Below are experts of layer 3 (counted from 0) of a mixture-of-experts language model. Rows are named router (the router's row for the expert), gate (a neuron's input weights, with its number), up (a neuron's input weights, with its number) and show model dimensions 0-255. Each number is 128 + 24 x the weight over its row's rms, rounded and kept within 0 to 255. Numbers have three digits each.
After each expert's rows: "mostly gets" lists some tokens that are sent to it at least half of the time. This comes from a sample of Wikipedia text that the model never trained on.

# expert 107
router:153132120092117162116098162113118117134140134105140129104163132086105132114107136154136091132125148107101104140170111143119133145122152101115112167133098104139095137123156115166114085129152187134138142111120108124089115108159148133152127119108108139132164108135129129146170180122124116102142112119137127118097132079168112150117117127141098133147148166134137158159094150118131125141116149138149094146146102101042160091113112117128112130143147087177130100102129132145096134135138141118124116108129120147111126115138127146163119148098125135124102159133099146122118156109141081094112162116138110106121101074185166108100135137097157098134145166106133122148151054086147144122147120102141065124128085180102129151142122131154113134110112156124091099135169158118124117083110195
gate0:130122113151118146134136103110123081132106105134134147147107171166146162108164119140105154130142146123171154124170117105114133140117123153136135080154127106088120134106148119157153167127118126119185124114135099090106152101133115160130136085135131121129098132108118138134136109156124099131114095165120119097144062133129126087080165112110119115145138143127132084123124117098135159147167092088105117127077143147101116135138124116086115211121147164122108145148133139149129109159142113095142102101118098102143091163121173139119142143095108126132118154137123160130105097140174123085131102161089131105127092111136148089127114123132126125170128124142135143086156108158114155098061108140126154166171105170134123107177128074118139143120107094109163134149098160149115118101154132
up0:131095154102177142091102113131123111129152155123129141127136132161128176146140148134114145113134125149171167137149143094108102153145192103135123096157130099083135140126116109136152122164099076117167102118139110109148083109132180160131128115131119098139144150103097123131096134133136154098102082135087079147121139124151105123120136141122162128093132172128096146115125095114120143142161136009135180126099090144123198091155096111097163159135102141144143111122125138128133129182128125118139105104148139087131118146140130125135119129165110126131100141122173134127148102148117144093159120130129134096133132138105123128142124095127167142133096126150112138110138145131170140127162141103111135144129118123138120126198094087125138114093123117138143162084141129112109103108150132
mostly gets: " Bad", " Bang", "ang", " ", " Tang", " Yang"

# expert 113
router:125146145141136170092125179109136115114152092155108120126172120099100151141118114157121098146127136085112134094172104134133130133104181135128136142094095114108100113119130099140110096135166151079153132078147140121089141107152123102151157112097110150143152119128137109160114170108150136107140120098146106147117120084156113143083133102134112127147115161119119153128130109120153138168101135135132071094099119098075120128103119135117173162134156122142126095131129158166085121098124140110142091125114105142121131139155113160181108157066073159110142161120143176155145145127129128108109147100096104099101133110133112097088129121113143137095148142116108141118126077116172118127140123115123049113162124185136161145129149124152106132123094127128094128114157147106156116123146146
gate0:140145122138136139135176148135145091109171103144128080102088144127159124118136106110132124144157118132179125124104155161125147096126117124115118130057107109133148122092145192155109119128130128127162125139130090156132101143108091157111120168138148114113146094126088187127156121119096124122142148135101146119149143085113159098155162117176130120122176083139144117122118129140164100092131157144099106115130100126141121116121158097111111104130144125151124152159093153126101083144134098135096123146161143121142102151111127126115102144101172138118111086155141118116153153112134128055116123145169088120146152104100131159120132092125102137118137109126111144112187105155115107097169127095157136139121095134093111160122069164092125099121152113157155158162109102153161127154108124
up0:135140093143160115104138118156155117146146155120089096133186150158115174140099099120113126122162135107126093138142113150148098136093093113151154087163151141116114119136125126134128154079084152152162140120145145122130085118135172106174155141104147112116090115132187124163124128158071170141117143126146091118132130110123096131164083116116150146143105134151153086127104137128144137131172098130126157107126099107147171131144146069143146161159125106147125075138152140128146146132115067142134132036116118115099115127135149147118135111109143145143147151118123144155123137122118132096117145119131133184110156147150127124142092105140178110148113120113090154110112166102166108130106153089122131132149137124129133134194155134082097151141120110124117145149105154101116126153131139
mostly gets: " pl", " ", " expl", " den", " attract", " char"

# expert 125
router:156167126147126129105126147130117152131128114132152097113118114140108159094141111123181175173110140118147150089143127131158139110065116133107125144116102122101121206098101133144134121114147164139129116115159149155096143104125149090132104088102104135117141103110115118159159134133132104179153122143109131169103146108114176134069106128119109120151129127145134121111110164139140117173129113138145136115087112095091148143142139145156137121152115116092084097089126112107137120116118132089134090153118096139091114155152123111130103153115105130181121168097139130107113158118115129087118122123127111126099134106195081133062101132137128110100136152137128114159129162112150146086164135143095093136124171172162112154127139081117135104114132159146140166071116143120163130142150107
gate0:125132146108192111126138160139108107128142101127156169133152116149109112165169130133140144130137143140115165108127128133108138118076107125109117138097136123126078147180113117138153142160129115143159076100125149128065151087095097092127132085114091125128113152099135116145153114106140156143125118127139086147103154117135188173108134144121162163127149169105151100108136153146126149165141140113124128129079157113111091122121146111127129139140164154103064133179132126141128194118136129124106131134109186095096135060141117134143103167109133105131112105126121167140122122125140126129123158127093096118120105134131098132090112147170080175114122125165146133109103136160131150137157117114104112162152141143122118120103136132080147174088135104132179111149135102160150131134138124
up0:112108121090124100116127118114130173113115110117092174137158101135180118103077100084093097113122123124145166129133102093121142160105149117141118108150146155153159136087125135145117144145140176133142124132134075141170175143124207163130152135148111094111127134087119138127096116136131097156129138135107146146128103123099143127146140142143120107089151128104117122144101139137119114151167094157143143171128122068066163121115147122131090118144152061121117098127151128140119121156143129108179152130162083108135138131183081116110132123139129095119119139116083137149133117175151102147099098123128106157122111121138141148101122156105139116111147137111127177161103153139129168144129111146191146116148136142093113103109114112121124122147154159129127097128112094161094132136090161
mostly gets: " CN", "theta", " Tol", " Mang", " phot", "iph"

# expert 12
router:143161137116074105111153143078142133149135107118134099110156118115099141113102096150099113157111161099158129113167129133150132108082136113110101193146121152097122157132142110154143089155109170115117135114139142100076129092141115080116144129131103135148159086120117068117156132128111130146138135130102126163135176120133139130089110130131104141133117162116119131112116182155119101144112136139135102119135096085104110162144111097102130119155114137147157075110129122141105132112106141137134085143148129156113122130142115111124110160118120159150090177138105100124129141101148130104133121090133100129142151123182162135111128115136161090133154123114109160142153130128164158105167119086108057138152106205143158156155111144186118105140099173164128138140145147130149147114124103
gate0:193099106095107103104142147104108148162185091108115113136097171114148084138086145174089122081130103134152122137150149138178104139166164153146145143113121129105149100126179116113114163138142116145090124130077130087131102111080151155136116113172127171089119126145135139086172113133141127126123109117130083128142110131116100127164117124105139132126128143122118119110098099099136111093130119086123158115164143141135110134124088181092123173116130150141133124139083115127098151148129148121123124127159106151127102109114110114091144103096138120118120115153127123127128125131188095136126115123139130077128122103092119101150149145147183145147124144125121129135167100115176107103134077118133135142109148112162154178144117098146120151129129062116148110152113144096116138092157124
up0:119138098149129142122158097112099140118121127138123135118113122116148108138140155064143066140102149160124154121108114183146132112130140153118117145129122140154094104170096135169148153145097131126153133146123135139185137134149141131128071130158110151104136164098082132100088135148125110113145172144135131103132146139091148119161103140147094113125123140126084099124169145138124071111132151098153174107111091147129136123099164153077094137112099193134150065138160139129131134092145126115132151080106138141110155103110110138160118120124148114130107146140094138136124152117168065095134113125132167084117128151135183165157140170143138147101161126137079104123147133133171094104117131129144133137109089138134130128164104132113133129127133077168089150136132118135151105121113100
mostly gets: "ent", "″E", " Ty", " Ver", " Cent", " E"

# expert 122
router:135133105115110154116101153120136124144138122100111108138141105118124194103106105140112118178135130117163111140151093138126131136115160116122128131077102076131122136138128139130140141097124171117137116120091129097121119110123180158129126150102118124158172120109145139121116109141139122150102092151130171129148110117173082114111107143143110116147141191148130149151120153140127135138125138127111104154103105123089121115141094121088130148180153110106107091121123147134073136119113143105119117108132099149111176128142115118156126192062105142133080131100097158113111160121140089105118135150137107125155144076185133185093114093142118107144130153130079107136122120145107124143156118117085141121103118172143178151157138131164101124138131154151110153087148141071115139080166158
gate0:109118124140138127141167115125121124167112065143103158148118111193139129135162173122100127164132085134147133137119159124119099176096117118095088176100154126118132130113089149144106088111108159136104146122116139154160119136108171088133110122096090113156153119092100122093104124070098131145131189140110129143142131118112113099100130125131139125150139131090119124175138154120162117118143096152149085170154145137105109131151136117124138097135124079138114161139142163104115135151108097120154131168115166110089167113114125124139117126103113119120113132148118139103138111133137125127153118103154120133156108161128155109134117115100095179095155178109164065125085134080093141096151098143132128061121113114111138148118151129129181139137159130165122122134110093102134150111129126
up0:115153125127120113150109068131120097137095097100142105125173153147135109136134125143125139136161118113154082100129138156104076104144085129178162134118127106111133142125121139138111119162135088118165139122131088122124130105123156128118113108153123117128133109079117146125162159048158121105135137140132149103139152159124127142166113130137154149182141119111113141081121126132136130149116141101097106141149126105123143108075127092134151112137112121151146187099076129144132096144129115182133124108136114185142132114119176100129131161147140145115170124185128150135136141125102166135106047127143106109148069082115157123184137117142126128158151105118111111151130162135130157128096145136123123160131115135124151120160153117104107124154136094123097175060138124137115165139139139
mostly gets: "In", " In", " in", "On", " to", " By"

# expert 21
router:139147132094104138145117135100150101138145115135119116114142107113101158100155109127157139153117150096171117119167153171136164133092156144133104155133096095145134132142151126126081124126157186110133106096138138068080114112138127119111148102120098131139158081149117124128133165110127093142180127131090127159145102049121146169152112113140127114171137141127086088147112156105152107115130132166144079101146133135089112119134149111122132141156164103123103084144132130115080131104121111119151095107090107107128150099148102155137118149070121165096107106144105144119103168144163128130104127141124122099111113133173110160129093140114107113149140144100062115135136079132146121136139134092111087116121100176132178120143132102159124148150122143129102136151142154121168139133100145
gate1:142109127113126138133148119112127097117120180159102112112120142087131137098121153122195155141094132142117116112116140093155110179127113147152117148157129117134115099145146113147135142136163124148100071108116119097148141139158101127122098134092092111145115109121123159165072096133141092115113148152115146119182162120103136113155109103114108137148146142113117156120152119082160129147140113110108117142106120101138092165134132085070161124129156143093112128133085104106114112152147130151114113129105104146159102152062143112120134136105120124104100159125121123160102129133148136128141129140123123088131142089136142098116172183125165145129150127139077092098128112096048160125085081065128128127141166155105134146138146174133171143111142140152143144160113144140134102120166130
up1:137111153129151135165115152109117158136121148112152150119143119128128097161110145149102128115144159077124119143114092115124183098142175154147127148104114129099133132135149154162128114104087144119142133133124136165144112109109119096125102100165149153093200114143150136086147160144121185151125125129112092145113094079150105081124118177125174144108113127142140081098099138132077131112114128123158106121123162152139161122136128134176117155101095100119156131134127107101128138120119094135112108120104150139108174141194098121121130121139148123165145098138138124126147078107102168164117138122164163138121141125120125145104115097128134149103091102096170168144122122139199110137148167175137111080146106118113145118121097121133105126163122093111121111110126133141092150145084166
mostly gets: "-t", "-T", "–", " rev", "š", " add"

# expert 101
router:143157125162122107137114131153153156161135134095133114102137086151068133133126115108124105157099138109111102128169108131101141089125106097125114159094130115132112151119117124153152145150111189091142158097136104150093130126126142105138142121094111130137121096140109128150168131099161101141167122116131138177092193094123172096141111161128122104140126133157109125129134173144166140141093143131125098152147129074135119119114112176153161138155136065108105067126157113116133144097135126127116094122134104127137137090120133103120114126081081104148127172110108138115132144128113093115109115113055130115112127098176115108115111119134142095097105162148118143110132139112144095163169142152150076150135163181120145116123143112138097095127137171153096124123136157151160146152155142
gate0:151132101117177112117112127102163142132113134096122132183157082096128125146079164125126156134121104121129136180121135072126121161134125102089115117167157117107131132132161080149145137105153136109116106144140114198118100121120120114126150082151120156112109139136109100130137135123140102103137103163136164171109124114125080156112098153118114139153135136130149116110127085159111147080106128126143124128121119152093128128144148129142107153107103111170143134120091130155083134134161174118153148155143183145131149151111124119113127094108118110105059136100138109129120097121116142089130113107137109165165139163110105134126135142101146150100138159091080104190101116143128132120095114129139133094099152119083127146180137130092136140139155169140179114163115123085158156137104153
up0:139122148130157092113143101084139125090129106138115109136141128092179162133084124125142112127166086113149129109141149135122143100126121143125127088087150121092188138139065125150147144146101135099118094115176171154134112120106105134118150122133119129121087122147165161129148145068084117108144152122126108129155089138128087150128145122144145111109109137131149092130123156107112117135188101151111117146128171166148133109078128127157142184123123131148132145097171170132127161142143138144124135101131105094196136126121124112149144109133078109087174139090134163171114102138136151180118124147128067122166134112119119097121100133109119142103081123092125100092132131160116150138132153114129131116152134089142112161144149142138122148097138124094113107118095111110105145097163121
mostly gets: " B", " b", "B", " g", "-B", " f"

# expert 121
router:154135124100068124115114156099172104132120143107162112104125137098132188130100125136144130131139171115137146133167110128104179085077146141110117108152167113146141175135113108129146096114131164107140102131116145174121142107110100151174186155113149102142121067118116121165142134154112139161125123123091092143107161145163103144117150142125145097122168085134115112153098131145142137128127110114147102101155105111091155129153146117159155078124101064159121096094129130096137172116087138124126110108126106115110159146110102149145113156067083161120095141139154121131130128130109120132120132137114111113118128088191111149068144099135147125120151128107130154130096136122139147153151131136155141132140091184157142119144127097114115147109114165159092127143115111122131120144132152
gate0:125160112118095109177105130123135115120116109105143099131120143095128112174129144127135145154107127143114108126142119158119149117128201150124155137131057090102110087170135170150137150139092148100102150086118113128110111114128131141107161150116144144121130167149143085085129124113125134191115107117105157104138124113085100119141126114105104079120124123193123129135134123123146117163129116155103079146146117128101184115103124144139166125125118145116166181120102130110133131100100165142155103167149147135145131163119157134096137154104106157098117154140085110091156152101172143154130098081145145106116137109089125159141176109157118099111132155125107153108087113105106146106107145171108144136143090128117140155106088141149134124123096125160083163123126108101107103115117110
up0:063188149156107150126105129142150134096115118124124113114147101143095074174110186137155085140117152138070116119151115094158111143140145167069125146082138120144092118153149163089106191137113139143110129104140135128141112153137142147138090084146135106152089135089098119122097095123131124111150107162167151135141156088133130127134115123173120120172139133124120101136146135132103131178140136102126116159132182124147100118177142120093134148150155176086109130128139141126119122121117127147146122152158152150154138178141107107128124107122101126109119135085169150105103140144142105124106091086107148120119154128112132107161079131107125136121107163102103135102110127116093094125143130151133142098136129159089144125136111166129164126157130107167135138141143116110090146152134085
mostly gets: " North", " downtown", " illustrator", " Julian", "North", "="